python train.py --experts_per_token=2 --moe_layers=[0, 2, 4, 6] --balance_bias=false --init_std_router=0.0142 --lr_router=0.00192 --norm="rmsnorm" --norm_eps=1e-05 --grad_clip=2.0
Below are experts of layer 4 (counted from 0) of a mixture-of-experts language model. Rows are named router (the router's row for the expert), gate (a neuron's input weights, with its number), up (a neuron's input weights, with its number) and show model dimensions 0-127. Each number is 128 + 32 x the weight over its row's rms, rounded and kept within 0 to 255. Numbers have three digits each.
After each expert's rows: "mostly gets" lists some tokens that are sent to it at least half of the time. This comes from a sample of Wikipedia text that the model never trained on.

# expert 18
router:106165119067125136171124165116127191102072114178165075155135126153158099107134155147150123154151165142093163119164146106172111108195145132112139133139114120204139137165133120111139134178142117126126125111093133128114174092151123061102121070082114076201157123147145133149154083107127105158112173130145152159121192172099209119144215130159105145145140119090103179209135091097096118171137
gate0:099124093136134182183155145104103160088158146128144148162145092126144117153145160041086131136128075118126107154201125155073156121133109109171092160107102120165145131077134104088110166084158067125114135134127094120177210058124130102168122116137119141176109052097120110103137156175109152097083087142156180120162094155131153057149120145116106098131121132121135078114108139076092170200143
up0:116146137147139160181118125130048138150134082147165131185144132129138084099054142161094148081118185084158081129177128146177226107112149059169153104079094158127115136121092158132129149111126172105136137140139144188158161120176171147113176147161125167048108106133127125136128158131119113170132124176104090118154144059131147131108141076097107095074135106123101086169125168162113173143105
gate1:115154137175175174108124159087118162086140138145119148114146103107164154105146064143136110116068160155150084110105162122153115148112120204174120113113069188105095101126163164074050118153179126181118174095127120144183167121152101090128153104134112132101111112102063136150112113096115097100170148086131102142094103096163063140187163177070113143125141189137076121092114148155081122101164
up1:055092133182106101089106127120165078094140172120153174134159121086112091121131069093121113128139119069109145141168145102156126151107115184115135159104158125116150122160102095113150092131159114155144090113126116144146063151097100153096086169154108141096111116142121170193111147111149089103096095091173137147053131135115037109098096113129114164113111158065082150121097127209168063087183
gate2:096094129097121159106154093087117121131138111148141138084138104138112111126081092117129122049066141133162116209098137116121131142150162137158157111147125158086130095133116190168125147175161135153211173166140087053187092135101171108097131101078097135109133121049146112174141166132096130124164101169143130099165105121158168182120160118191117137119067119140127095185145106066105163130174
up2:110143162037098094131139088128154072097115136132153131150170091145106157101099120075117201109131141097158136157113094079117105174160148115082175137164110092138101189175105122165127083169121192080179122132138100131151097119093156131178187157094102118089144131163109146108154150160128130202085160131142113106118078129170149153153114117206140155133087165153126094153130096087173146187127
mostly gets: " American", " be", " bec", " States", "″", "ish"

# expert 25
router:107122140141082121092089129128136157117140132121134092090137149115101171081082135191176166148191109156097099154175132137191154182110074115118122131159102122170103161150092123139135046143126170119132119085164084109106155189190126188101141172104087189205103080144136093131104139132165085096106120122135156180158112094131092119137083077091175118117156115122115093146161152092099130080161
gate11:152121109107104109120148148172107140084186169153139166066174082107108168070179157064137140102163123104046122136138129176138141124133112105117133146157136197153096090131129172060149144165191099166153071102108151155158218157157152149096102136124127115118135145159128108154103065161159071113080128127174144182096171094122133092067121127125098106145143127153160144123095156136093101150143
up11:150169158150117173162099096113083121089079092128135129125121117145134090201120077142160107123166153122120086135137143142099115106130146168108132103112141095117198153156085122111112119092111088061142095181159126180107103139104087174101115106129105066136181153126153124102126168083122182118204134115053106050170123158167148148129118146126108120059180133126158075184132088144141193124154
gate12:114124104113135116084092142114127109124148200101143118074159068111101090177081098111149090107071154142068106099082052093126111049171161116158126150115147109112126155102113136114119108178099069148157127169138145120167158091108056151168078055088174122141129135135098117134147140142148152099110105119125160124073122180137164112175074152155105135101131119150117057079164152153078146150147
up12:082181166116152114163146136099117062137082068096137136125105138154074135100125084089062145096125116095080119102115075084133123085166150082149106141128174097145160103121058127147131137167169122178163137160149173157117116111136182054158096148112129133096164162163106086119152184114130095088161101149125047057160166150118115111080130161104135104099160134132141116136149097099136095149060
gate13:094064151128089077130116109103130151143143147177045124119148155162099067122106150106138102176143165124134099111155123114079149109139156119188154106124116160153191129151117101164114128133142125152102075135143159167077094139112117131172069156103094101105149130106148181093133110187114122065129157123187096071081105180128185174101120129116175160118154132084139132116087041174141093160172
up13:099095144158157158120143077110081177099124143123060168161169141186160126194088117174162147153158160111120175086166129151140159113124105082157103111098161119192173106148181115095106086125132081153087140119124128102141107147114093162152150138184113157092101196146140143102069079170107139157095059122153160168064110140072109171175105092107127124105109145151118144156111142131098092070113
mostly gets: "\n", " |\n", ")\n", "==\n", ".\n", " one"

# expert 28
router:131091134060077128107092105131147113148138155127107148168131189125087145116176160129135167038138075087168133136131131108125114136088117115126183175129152130144119080165148163071133121180148106146174082111152150161069092171138130122118106118163151104085119150182173199152106081124130077082101155087144132198113081182129113110154133147151102157163117136076126105067181144147136080094132
gate3:113113189087156138145109085157171131111149125175150125115128149088103153083080159098105135130152090108126120149081165135125110124051146202183125164164138152082162083093118190116098053181157098156116173137169105150205135149140116157111130085143134134189090106136110168143082089128132143157122155166119137093176122108167127136072113092149082126152114139137166069173112067138079145155121
up3:115105186134161120121136166166142197197127153174140147115138198076104176106146066137139181087112093134141097139054070147139153116075125128143092141034135105123121079133166126099108158128113091133128147168128171111107093179123093140078096138124096095101158154099117115161119165102127152141161163145061126072103152178143134083100104156177096121119112170128175089089114102167147123142119
gate4:122101109144151133115149115148109097100168191146123121101174079092138151099121156111113139123120118120159099105092179111087139152153136142115100135098112095176194087140109158146104143136103094083205160132107086089162059131127141115215119073172148126123152131054144150139131102155142154016143167119107130112117125144149085178139113121113175071088115114098178115136127181162086157058120
up4:158114105197122175133061150143069143180139118131095107123109114099120104163079186158161133131126113160126149157198099125137122099095060148199153120131106175148131151077120096104102081148167159169078117146126100105154161108122156123125125133146144074130132129105101158137151215109143101116175154174203183117125079125146127152103057120132158130126162137114148149162125101157056164108184
gate5:108116134103141186087149088078162104188119082137096122068168161102124134095122125166093137133183115118077130111124170162155134133082095140140075078106156173161159065109135145134174162091189136113161183124138093123211137114123124069081139137104171144155136064145187171143094116132063113128093131121103117128171162138168184146084162116148157127132182132147114096124172081097106130108136
up5:172178088100147108060115119103029123102100177116093143155082152040072163111125118108166165135167107102173115141144128107185092106074094159190191157091117127096092127108114093132089096143098115128139173123171140114122128110104112062129097097133167135172125077067121156157136155133154129111076113144174117168171132178162118113069154135107147137124132154108122126131141093095125097171145
mostly gets: "&", "uss", "ich", "usic", "oh", "V"

# expert 17
router:091124116169178151061131147132165109167095105148137116075112145099097121161133129167148114122083209119127095091120142067114115108141151143147078107158207118101113105182072175183180141091179102088094165096103146098164102175123139094129151102155126137097108154145143165129116095131111087132141164171089087157059122196149152168131108178141096124096130108125083143125115123134161176150201
gate1:121120130085115112157127093179111105166171120110114196169155125078092184135175136102140203031126116099114063167119078128164131112168132136132139142096132120128064163177164174115155098161071120149169156177160116116141161153118072071145176113118088122120116128128106147125097138089121148069158097156159142128138156171189123154123180164159143086136144161139146099113116182120091156097095
up1:111124138132075190112181138128137164110130175074154152125117093181092127099065081162109090111144072172124108094165157159153119096126122157189128099098131151141163107111065157148150220100139133106123122107166142157068106190119181144124112107117132165115115085097082119149066099184143160177123151164116137159139141100120128152166106129197136111114106114101089146046123107154117139183101
gate2:124106215148153101195142097192119101100142163218154105129178115169114056168121102069120173181080148082084163095126106133144103146138060158101118163151138126149139188158174163154129136130115104165144140062111121155131141104108086152124143140161127159160127165128100168126090122109086101089135093141162089075168123166098101182108124107144147095125115111156125152128165136110066095142120
up2:116110116132116160116123113134128063147076134142167145109124186106091126057152147088171117075094119060096137168104132102094125119102172104124126051149099150107126097133142126158172152157143109147144150102144110129147125113135127128083157088141129091140100126116187141129116119097142113087070125130078164225057100190166141092085143159030054118092125127082142114101119160075110129124137
gate3:116104166063149067118072131151085127124121200131116099086139075113056170119142138108109110118100150143101130080155109142117144174153147156149146166156137119161126159159086159160183106077140150098140114155110076141119110139172121139158163133111099208109103157162090150140102102151090111133131127168171174079110120154114112056143192153166153115092189103157115160123104116070073132081186
up3:133138094130141103130102155094081149173136120144162166079138138150127137143159092079116126158061170189111026145161140114114101179105087166128121151176173134159142133153083100110169132088118163079098064094102098181179135108142144146163140096120133154054108139095135114136132070132154104130134095154081115102148068097136115108078153100169181115101145110108196138116092126154129170062142
mostly gets: "son", "ins", "ley", "pe", "ace", "ia"

# expert 6
router:200101085115098125122087150105099139116154167180111071182119120153140137102137126151075109161149092093135105124117127137104201156095123107171134134165158156153168123101166138131128112185112142064114154123129110110131098090092164172106095182126157122099079131086155115154124071125147088074074113102101169146168178102140119085087124166161090090108151082112166041101151147073160109086172
gate0:005128144150102138160125144156149121129160109157152136149140122131100188132095120113133135159078149200103050106139109148117107087129147195147101099122136155110146137136078172088152154163174139176074083148166140141180178131128146068133184070172131090071097116118117169118089127105105133083122099128126137148126124146125173127161127199066136177119104129133103162140111138097126078167115
up0:167103132155098167140119148124122100142097039124082169173158116137053142150106075106112170131111185167136052158125096076134123075142127108106199107127147101105165147146115101143072143142108115106155127219114080150120087144146134096137057124087136133159145134076189161083139147107127172109088166127125196097120161108119123110077169169112122131100149158141154093155120119088133114147093
gate1:088166171126151106163108113125123131098127148180193114091135123142179129066125074162073103102121118179135076161098182164148140119091075152109137104136086118161131165130114091187127034105116088104128124141131175135148130063145172168118180177113160118178119144111098113087119099112103095119115120156113043087088109112151149153172110118192143162193178139156085138132137111121139112154136
up1:170063062121163148109107126078127151172075138091129152109127075073115096192085158178129149084179074148147092101083145158130155124093091071106130065156111146105092095090117114168131120100106079138165140143097148171138153152054112157127157133188125088115116130120094110171136153139136137102131168124064156120147163117129120165172149080106139112130103120117101077085108137180161168114068
gate2:166060113127132154089157120078146137100074157140152097170115168152134194129176110099096105124065129106175136170190179133106104147132106178141146084152108124107146159145184100120148131112180092128108113109175143163074205135117118096144123168099113114124175077160120101075112107173151154113128160111125079183099061099172132165104155054134135170132150122086120104165095169093136129126156
up2:111150078121156150123157098130099158167101158137143129099129134164152138112162134085101127113131083099150098139148080162139134159113179121156119166206126119148148228069148141147184134121108070088166122214110156121142162156138161134136194104102101070129109097133093063087112146112112101074082085088162114126157102128140150076095146107140100097060141105172176089135120127097154148149083
mostly gets: " ", " s", " cons", " acc", " kn", " res"

# expert 30
router:142129153134076055161092166116140087111150070082154141145128198144108082067140126155101073150127131106140154131127084113143109168103152119140115137069126089120156153109154140127121158131157107120069161123122167132099162124141152120159084157123098085152098089152085093123162117101161086144151040104103104158144092093139101118096218120130161115197122105146163123174100107163222141114174
gate4:069065138134180144059073065187200101089132119155103082135151135095117144115178176099153109121111215133120134046148156084130128093098177150142177089122092127126167139128106132118147114157172164118156089111150138084147111133119119158095126168099172158126101100127181156121127127144126150157111171185103118092138152122151096170163130179172108082143105171157138150128155143135095087151176
up4:099120153157065094135091136142060160123133121119148094103098106147125140126179165124118095143084175163145139086114126123129130165086055150124074135123153150070171164097139125078109081155120129142085116092168144079163111083145065126091086146155124112103107071098161060172188184106150125162125074128090123180114134138121152126198121148113092139108170172147135074142072088114161141108164
gate5:091087198104147092118133142140119153155059115148136082140132137173174208155164171192122136131121100170142114162096109116166072142115104164106191139167154160104133159117092173098181124138158149178130186121157076110137124172114104092063172131159119128061118063197126115147154117132125133118116090157128084105141126140116104133111148115124181118095121141147064158126126168185182157155116
up5:094135097090122137127101141104103082094108162136104115152150177186106140101098089108166085148090138101143095116113081126093135148093194163183130093138141141086137179091146072134129106038118106170097130083093190152142140134157116127064100202122129114216101153100132152116128147115155109081128136164109098109122137138150168086099113167154227117135119134096113150173087147161097107125169
gate6:135142093159124131162097117143080137127163138117125098045133091126100168165153096100071129109059098133073130123173170128154141107080120104146123133120118121100138168147108068119132064159136081083085120114190111127109116178179149066074171139133108138034062117143101086175130177147151104142123168166127106082124127123178127204136139106158170145103112143169112153119116074161140121137119
up6:166129126156144172196110139122062205136147136098142164154143072141119154154182166083097104133091085173110127117096148165137120080112152137092138152128091128090133097101128096084156085149108104059107089124147123122186159103116091077141134075143085099125076130124097170148147177147151157180153133121133181061099140104105175117117139089104173170116135219167127126165149125102137152172155
mostly gets: "-", " \"", "|", "=", "===", " ("

# expert 23
router:104151103065128117126140106172061107099115124140113159098140110108092129088147103118149155145096103124114098046158143167096144125146094089081126164188155156065145200118084138113163150145108141121194096152148135143106142107145094173145151112111061161109130157145038171143103114118131156100125168177188108128177108107090094109152138071178140148129147153111129066135130176136172179089088
gate0:152167126115112128152165145125107156127080131199186168149176155146107157129141081092130159106142088108104109142181104145105141159108097122128070084126198186085131122122157141160109097153165120081099126147128128181110121158105087055103152167137184158140136157168168149104120173181113105095129147134145110129137131165100085131088093093185132104220198103098136091105127177078116101156159
up0:130163142072111122096174079139075111123161142104148157120164138138072110126190143081051143068091123182143167152164075156167095142125089084179153096172095099096082123103098082152153108172162155134137109094168108150104183132085160115188166151152125161160136102121130163161127071103094106127132153154096136138117158091148101108076120111090162071097156109153160092137093136064101134102122
gate1:113064109124118108159122099150067121085193117083152095072143114050120113122161131131098150147170165119105115096163096109097153087129104134167139161118163227169089098069115131121114156168138180141114164183106131123078142113078187144073131146106145106129094164162156113119097125107126078091161146138087129167190141124179114068117130089099161141114138180138106177129137160124162176137110
up1:059123121095111124156143074147140094148116118092136135142145105124095114127182113145118106103191243147139121059096133057158125191131115064108103160173119130121049168142122133142139086110124121156168107165165170168143097199132112179128089125099139208090162066129152185123119105119097113161121147145144168132171104129089089165107127135105105106121151164145108136100157102128129123153148
gate2:163129162074140126107191158080139094108129113148201166119101112108164151154150190106149098093139157139105115148160167119152125100175168147188096182162177167067109082137145081147198078129106090163149094203138114096134123174096134062086157110161168151105118121176145093157125162179099132131147164163156157143174086138141117160153119125142140152150188157102136134101116110088167140156141
up2:173152136114069094089137142096104122136190134140102085163142115188154129133064083133151134110111115070154138197081102122088093149090076148165145114117122109149109103209108157129082178108132135142132119142074158177062077134171116124166095097106153150124127144126130154117149101102095086110178099119147099096160065098131179136124098123138191111139043067099118176122127106146140160141157
mostly gets: ".\n\n", " cont", " com", " rem", " pre", "pl"

# expert 13
router:103201129117138147075149116099056090151108166146121055149132103158156141057104126122075157120083101155118119139139178090110149167081108131103076126105137132144098116172144152092138153144135103115130092106076155128107048099117129153164165090119180191092109073125145144123122095122181116119120097130097160123155111073076149129100129055106128100114105175185150145127174099193189134135132
gate0:155100137105140124135146135090109164179155192161181117060140105092164106156104124177117113165078148090141157130159155199111139128144133132135197153163159161029140161109194115131119161157166171136153180104100091107151083102121103176093158095171142127078134161130101191124121144093151123117202163107129126084128129131136146137067158140089106136080115143115175114184092112138124143121168
up0:121053100139095127077128147147102156115100104119122121134118153102117196105136131096155182099106110144150118085113174085086143157109069119149101161075136071137102102147101136154151168206109099152131092097195117131148136122117144170113081080122192101166068133099088147149169092154130153071093104170160113064120101124092151129138115161131124096136202151125059107125086108131052110132117
gate1:156166111163076149148154103135092121091102137110141108108141120157091123164151160084162158114105111112124075131159185099104167136113160213188183050137144124112157118122102094131139047106146159144102137101152139152138116195147127134152159086103136175092141146153118167064130100164147138069077094161093092108127073155191138114146189115161116095126185119164173160132095164116140162095158
up1:065104153095183090151141183140172120136074114053198100149118182104143095103100141194134082161165174104113133178165102155140136137146158067130106125159196125097083138110104144183120131192172137140073112167115148116127154097119094129100129205135169170133116106177136119153126117159129133159135155120139172137128120119086171132095113128122167139136124068096069105143126116083076112149081
gate2:109139158162180066116110120107085138140091132136163136119105195064162145051092160158169175102076171160141119124109156108108175092071133148110119123157101203119146096116098136137155079164097114106196127087165104184159133076170069104102119080135172113092109106128154184110104128110117056133138114109137093113192147123156113144157139191142150122156105131139185108108096150139118113107152
up2:075120140129046124074139093060099135072160100086105114134157122100107136123123118102170118105148189161125126117125113114060088136141129122166181103102149061068142154126174121123151075106157071136053130094083127086111093144119093143083099137166142094135101115044136108085145143157116116170100172113112095119112131107149151074091092096142098141163161108116128199129131117122116159093188
mostly gets: "resent", " follow", "tain", "orld", "ular", "ollow"

# expert 16
router:153122124073124112156083146087083166126087094081080120194158126084130081160147153138111126152137165138132114160150161188150098052148119182148138145127147112114095096104158130087091179174149186142174143156134115137165140143082076105114102130143151143097126097146181094111130125130184112146108125122119134147179158122206156084171070179148158058168082085132147110124187103156136158099104
gate0:191146071128142174123155125129124104070095127100091093145150116124148166097083113044102142123123149139176129099128142164122137150109188136116158154158125151115125145134089157112159096112086104075110163111117087155106098098106102100140110115132150109131118098144100160065085128116132147075094159107118165079093172112124255176065108109194181104116140104145140152112083139149104131162166
up0:134154157134114114151091147169082175179114166104137145143171116127093140137172136087114153163185125159205090164046095128145149096119110167107141114174081075066117091062120129101153122065156129120122139091136084147126163142084119170131109084146114148156090126179155159087087111146112154052103179163124139157137159148103090102132112123111126147167149158122192057081136096151113125119170
gate1:072074083130132112127141103146136107167150129236087140146158123101113067131108147137092163126120154123140136145073120135121152131140158101179117072156142177112163097082140131182097145134122112121119169082106080112121088092137095075110095145114161101137113153143174117124134089179136094160174160149138164095187214131095163114065163096110150093102081110145095156196149143163171126096159
up1:035105130134113141186145170143111109133146142092143160127128157097103121132091119065192118091096148093086157146104132144078112081053154088137121134108147128092141137155097123155139130116093125108136139129097106144176147152106159134139118180178107137150113065155169079171074073096173107124107138123167122152136051116146080150104087160086126169102146119194181161151072161105075078102135
gate2:088175164115141139178172100124122105157144161127138153107134162204148052120098125119177134148141075169164089104098124106143135101127122159128081077072143206086129079093065115064125082106111173143080123125056164138139140147149106090128058140115125119078128166137128083123094145176146153119161126188146099125088085185139161168138163107144142157079134145141140148151157157138167152123098
up2:223132078153156084132116121116077134064154099091173130132171115150066127163145098068146154083134069182113089126154202150137082098117144160135140153070134083123111110151078122130093108139132146124070122090052111127109137159123077186088134139127085145159109118086125143122120092102121120061169097096196150102177103127145127081123125095096183131101126135131116136168157125129153157121139
mostly gets: " wh", "′", " S", "″", " +", "–"

# expert 0
router:099088141146157133126106064123186174131199138155050105124125114149074138118146155174141147108136115117113156134067141108125105117052169087057055114112072091126204143105167086113098099132182114096139125135080151164161127168138164178160093058141138103131150137112094129118137104116105091177122150120122179075152110095111148139124152131141131177131089134159082067095130095145144144121102
gate0:069081144132180188106119126101133062137159081161134155096200120187122169077119089150114073158176098130159119113107122120128110156095125159118094095159100153180159122124153101137100114063111135169123176158102077149153140091114131130144106154070114172125095123104130121117104125099109200162109114112139162102131109169166112122048166105165126030112137123191132108164141154081116147151133
up0:148087120071169158089100093101156086117163113179091154116166089183163133134100138111081091129178086112130136161101123123082137152177077076129185167082157121110164048177161160177155144141147096101111139105091138169069121105146172126155092180135192150146161154111108119142099095141118182136138079096134183112130112101091136132127111140106169109125163151139152199080094111101116092152102
gate1:100113130122110078128123135122164119124170128139144139099088161060090086064143147156054112093159149174107115115187110080144126188068119105112121086179116183152163148166067111096110138173143089146170125126141131088082154146081103153146113080134100154117134142080131102195150115122101160121195109159118075127125128166146122147174136211128077144105145127153071150181134104095146127170150
up1:111173137172144099154116135174103138110146122160086202113084081155083155093107098136159077140132118153065091104126115137136134124132170111154141101148193144122184125142141099089137139171166132138163187154111129132145085107095113142076123104181163083158123134078100134122113140215088165123124119150065142167116190167102149143176143211083096117181131183098130128165102139094097124153083
gate2:123119129146114158149149106147068109153161136173191059153104106109126130077111101058157135135164106143143119110140155165090087097170098172106130096198114149148114155164099093084130079086138136173134164135153055147149079072085113119136143136155144140126171122118103156170156127133114153149048155109136152179152165137132160145153150091106066143185192198122068121145132163132168131094148
up2:159129123167158102079058129122089144131181099179044086096107075140097116088071101150129134129107077119132133111150131086096143105109136075100088209096123129159145105095102126090066131114148082120158186075137175143120091128092132142197128111149185124126123131094101092074141157082143165161161118096109161122117112159073120168154137121123176150130158102167165148134125103143054108148131
mostly gets: " al", " Ar", " ar", " Or", " King", " Br"

# expert 21
router:095173192128190172095148161149091082108070098053096104207103113116105155147107079132109111169144140151166112133109182144164151120113098121163097094109087121091101113123134136169132163121114123113091124148193157135130190181147123101090108095101141100134092096054103062141178112160124106153126178065081151084122157142123083108182105110119127151116089131166144103133139168152146128081118
gate0:128175096136158091171118107131125109175139131145151103113160118136098100128237099109147105148131147181137141136096063209111098116084170107103105104146102198107096090142142148154138095113107141179118133145163081166138139120132115104087117139111177111087159126089119103079153102110088068141209077117143129154098051141170160156061109176103128117128184178124162113124102117155100150132144
up0:169123095057149106113157134155126065137133087141056109145132088129123056164165060086083084152133145143139125114173136114079126140103144157086098114121110180157143169117165149200124074111089179140113104102110162161083119093045155139186124067089128149112174093111144099123172134139116141192135123111151118167148066163135097079077110140158129177155133139127131106142115147163105134145119
gate1:124161148102165150147136119095153128126066117146129109064168134102126149050170063086106150071126115068162162117163126187128080132109143145168119115108131114098147161156094134203108147152158107122130116113175133138150082158125160192101130122100156093191108142157133157126142141143128093122141126114102177073148114191158154123065149155156179159119113153134077160233175115086106117127150
up1:091074129144112145158131168124165142119156125116152131149145137131140153125113187130046137118108194193123121079104112127105118176119104151100139103154127158175124125196111065144136099150164074123137103133120154115082146107109073104178142091170058096119154157127123143162133133079165121099129175110086081147092173131140086207167111168117101119114163148094069138118046175107183107165131
gate2:065156162043172099095114153142127160185114154160080091131110197150138098166154105103172115120156132117151123160156134224104138111117160159141086112131138141076106040157089125138150101149111081123145161111150112130104169154112147082084163120145150148160166139094130131138098118103095071140143092130139106053154103173118112116139116124118111104194207132186106120174138157126122144151173
up2:227183078138138182135107121097127107124102096139155134125132127169064135166172110141105191101108103185140156052119184133137107175165145120099128110152087108161138144146144103147146181147135125109110115161083131117160075104117165117141158112145182161161109206101145090142139149138148118101172092109108161101127111140170163169145096158163105183092118173160197120124119124133074188104085
mostly gets: " |\n\n", " rele", " record", " sing", ")\n\n", "\n\n"

# expert 20
router:175094131150122149143108148149126128163152095060149188169099147168120179172124118091161154170130055083119148106142080149112144123171097182133167117151127113150077146180132138068077097143171167100110112146188164165090150162118111144162103114101104117116116130150121156069144142120152066076145132186104114162062152095187097103198139151118156089168134180090119128162152140154097112149110
gate11:185096092172088106092145096115099095090100188155115093107177116145156137109201106095118096162106148121148116116142161102168145085155127123127141120153180123090134138066073145161156106112214100120159155155138119157089113066166094162113158132112144114113178113155180162092152170134103090161168173158136094134089133123162142174174094137104185107145128093124160150131145131114106182035101
up11:130131133138162115181135134157137147173138191064108178109172143125144158141196093040157147116102107112077123120123093096066088109162097114129169111079100090151070102102123160135114082151186109114112177097152146113135125157111060125158174165152130125145091093083083141187148102123137151109144134131116203124088130104099124100094122155162160148126100081129134090043122122084099124094097
gate12:143191212139113104118126176136133161122152165110154126078150166123123097106123135108136093166113138135108086125084053149106147068179175092126028136110127131150123112189065122136202143096071143121116149067109163128185094112157083109143143166085148151154115149134155100117137111128123134088098101114142123123135198182131161155155138177150112171115111183112120124170080112135111104155083
up12:061089108098144093144122155116161044127099127158086111163109145154169155173128223146155164152174113148122095104097109084156110127108115171090144117120073149103172154125104091108078077069127158118141135151134085085107164096119107192153204148126074120121071171112116160072104091070114142139185148129102170163164137140104144136103136108124099090095127142150181129097125142164105129156135
gate13:164091150166138175111115095155139152150183092190127122105106153144137166138154130087121136102154102139067116161104154158116154111127124137066109031139081107126158186121078155101099147113088136152124174183058106136179139141100103172126157082124205153107135092091097097174120078079150082097155100114112182103102112107133164094127122155133187078140134142139098064128090146108138137127167
up13:109072055184144099156144209167096130152083109176150081089064139116175171102099117173072164161138122128130142106162167124121103115140137112078054112192118115118068111116099094086093152135073148133169144127119110187110057105132155139104108147123131130080154070120162151139161137113128133112124165167107146139098114176126117085081101148122142120154157145115082163126166169169091099157145
mostly gets: "ober", "[", "ud", "X", "ob", "att"

# expert 3
router:117139104156187140093138129161099072203144172077159126112109156094155146080133120124077155115104094132133092152125155102155206123095187135175154173126102124130149135161119168102078133130093166225139173145117131111163101138138131138064148108065166105106121178158081120124178120176120138121104150144125162104143120217146127108093155147100145060112129129136078103119142095081150144174109
gate0:203110039111154166094124118087126121151167130090138113161093146131097192085085159121140145136046141096179112119116179124161125117126138099116155159150118150100095147123086121081181156142136130154115103177157167142068151116152101110154190158127120111137166159083107130084130175129089122135172136148173094120089132159208143135057141109098143092160133070138100138158146101210128141122105
up0:142159136120081157157080168148101109147108119110075137119091160116162089102158164125140109172094180100131102166161139185091105112109131118118091108167081087113164105119138204119109122161124109190143166157134139135126086099085076110181152143158167127126185140094132058194115091193194125115095155056154146106122072117101176161166122102102186137096092107120126090102146119090149143122150
gate1:122101149167090108186197105103190110129172135105140135170126149145145127103126151104105143126131143106146178111088168136122110100208112139089141087113106111114123166192092163128142069167157129112118120087106125138128131125108083156181109168106161086128104176149171129066119052074142110179191137112187108160129111114133106136165160179168085112098106136112094154145065129061138075082123
up1:143116131169058120170180129077097104105206162065168137164077168095185159178081083107148155119113088127164107135110188168183179130128215119131122159127056143047165140131141101086096132103100092116115120093091142130119174164121127163088148130094098165122160140120133144140165127143107149123135140100110112169128150166137113156124162088128070139152172142162089109098115107096104106114122
gate2:136123072106147074160120124069154094123115181036067115075088153163081130141131090126097108124097145117184119169130097148135138024180158124090072107126118090121069150165154143143101127138115098125109154144122080150151152078154136141134081124112051161121102131149189126171070120114152120160127118111176117134142104200128129146111120136075174133136123107144182129167112143099106145167114
up2:142111114056084103142158122129141109158155155115073117141122136116138107135129080130137150098106162111197070111120119151188134047174178116166125167146127109176121138130115103126071160095121068110111170135143137099130107148160163145196132180152085086143129130080126111175106149112149096166070128100149167157165134147101110174080126202107170168182133098116127143074080128091166077103084
mostly gets: "1", "9", "8", "6", "7", "2"

# expert 2
router:107131128135153153141148113116156117142103172184106126069113126132146098173099085143145076122126139192145183114168040105114105106097179137090106158114156116094151085112109109132151086121090165089158135132098084135189167092114081077153106129123110147168148166164101074045084161084081151202087131119133105147095158156139159121091111097123088127122093089131122173077075108102121095160120
gate0:170165176101145134175123102064078056078148172131118115162135124153085137169090140092118145115127108138142102206159088146159138126151192184146195136106107132127088107133112151178187113198129097154101088123129082184108191157156105127108122149141091129104121148152129162120078133126164142085103148153142145119137072154173170086170150113142165144095113124129144104098102069118111087132057
up0:095182104133081128113136056169161113090151069097157147104054127122106135087140161120212101101135123143184161155133077147134082111087142132134116108121115111149099156144080148126093153107152107082168098168180151131150138154193132148125107094093127098163103124124144181164084156165211116128124124153172127123081142119125107033172172147177125108135126153108072102129125117169166153112100
gate1:127085149091139079143137136172171154065164099124109103141169117082077157116146080085131127137147073178063101126136107151040167155156160126103099113118110158145112183135178110096128066134119148086155159082126099143179103163127073137138155183057102208151121157093094105110118131117138142158171178169168164136106133132171121116112146127159210106131102108158150138115147118123110109121169
up1:136131145100098149138153118099178171121096150115190098112071145161146151157182109122137133115097159100060096136117135111125101117100162167120126127088082138133131184102203075101038123144094179120043090086118117150163152168115076134119118112094075142144141097054115102127125107098175131129185142171115124052127160067124096115156106139152148140132119068127104122118086092124126174143159
gate2:154147166127113104109132092116094132158065116122128115172139159125067124120064127136090128101194162125163106154139140135116093145127153142068107144176155165127150160082069115093151128175140148157110100114137171175116094082101055131101098072127096131100097135121119115119161142183167145167140125118135132080191140152113166143084089147183147097155099051149082092133079215148161143085086
up2:118124128100080119074118115093151130108157143126141068092147122170151067111112077102175055103153145083123148119079121122097096084098205108111123072173080124161171139127100093068111154125101143133163102193067126109096098163167167206074104110095175143113122105146146168123098135165103195115109090139149148148151093165066130125128151150140140122127098121135158108134148075158121083094098
mostly gets: "olog", "raph", "ican", " loc", " spec", "it"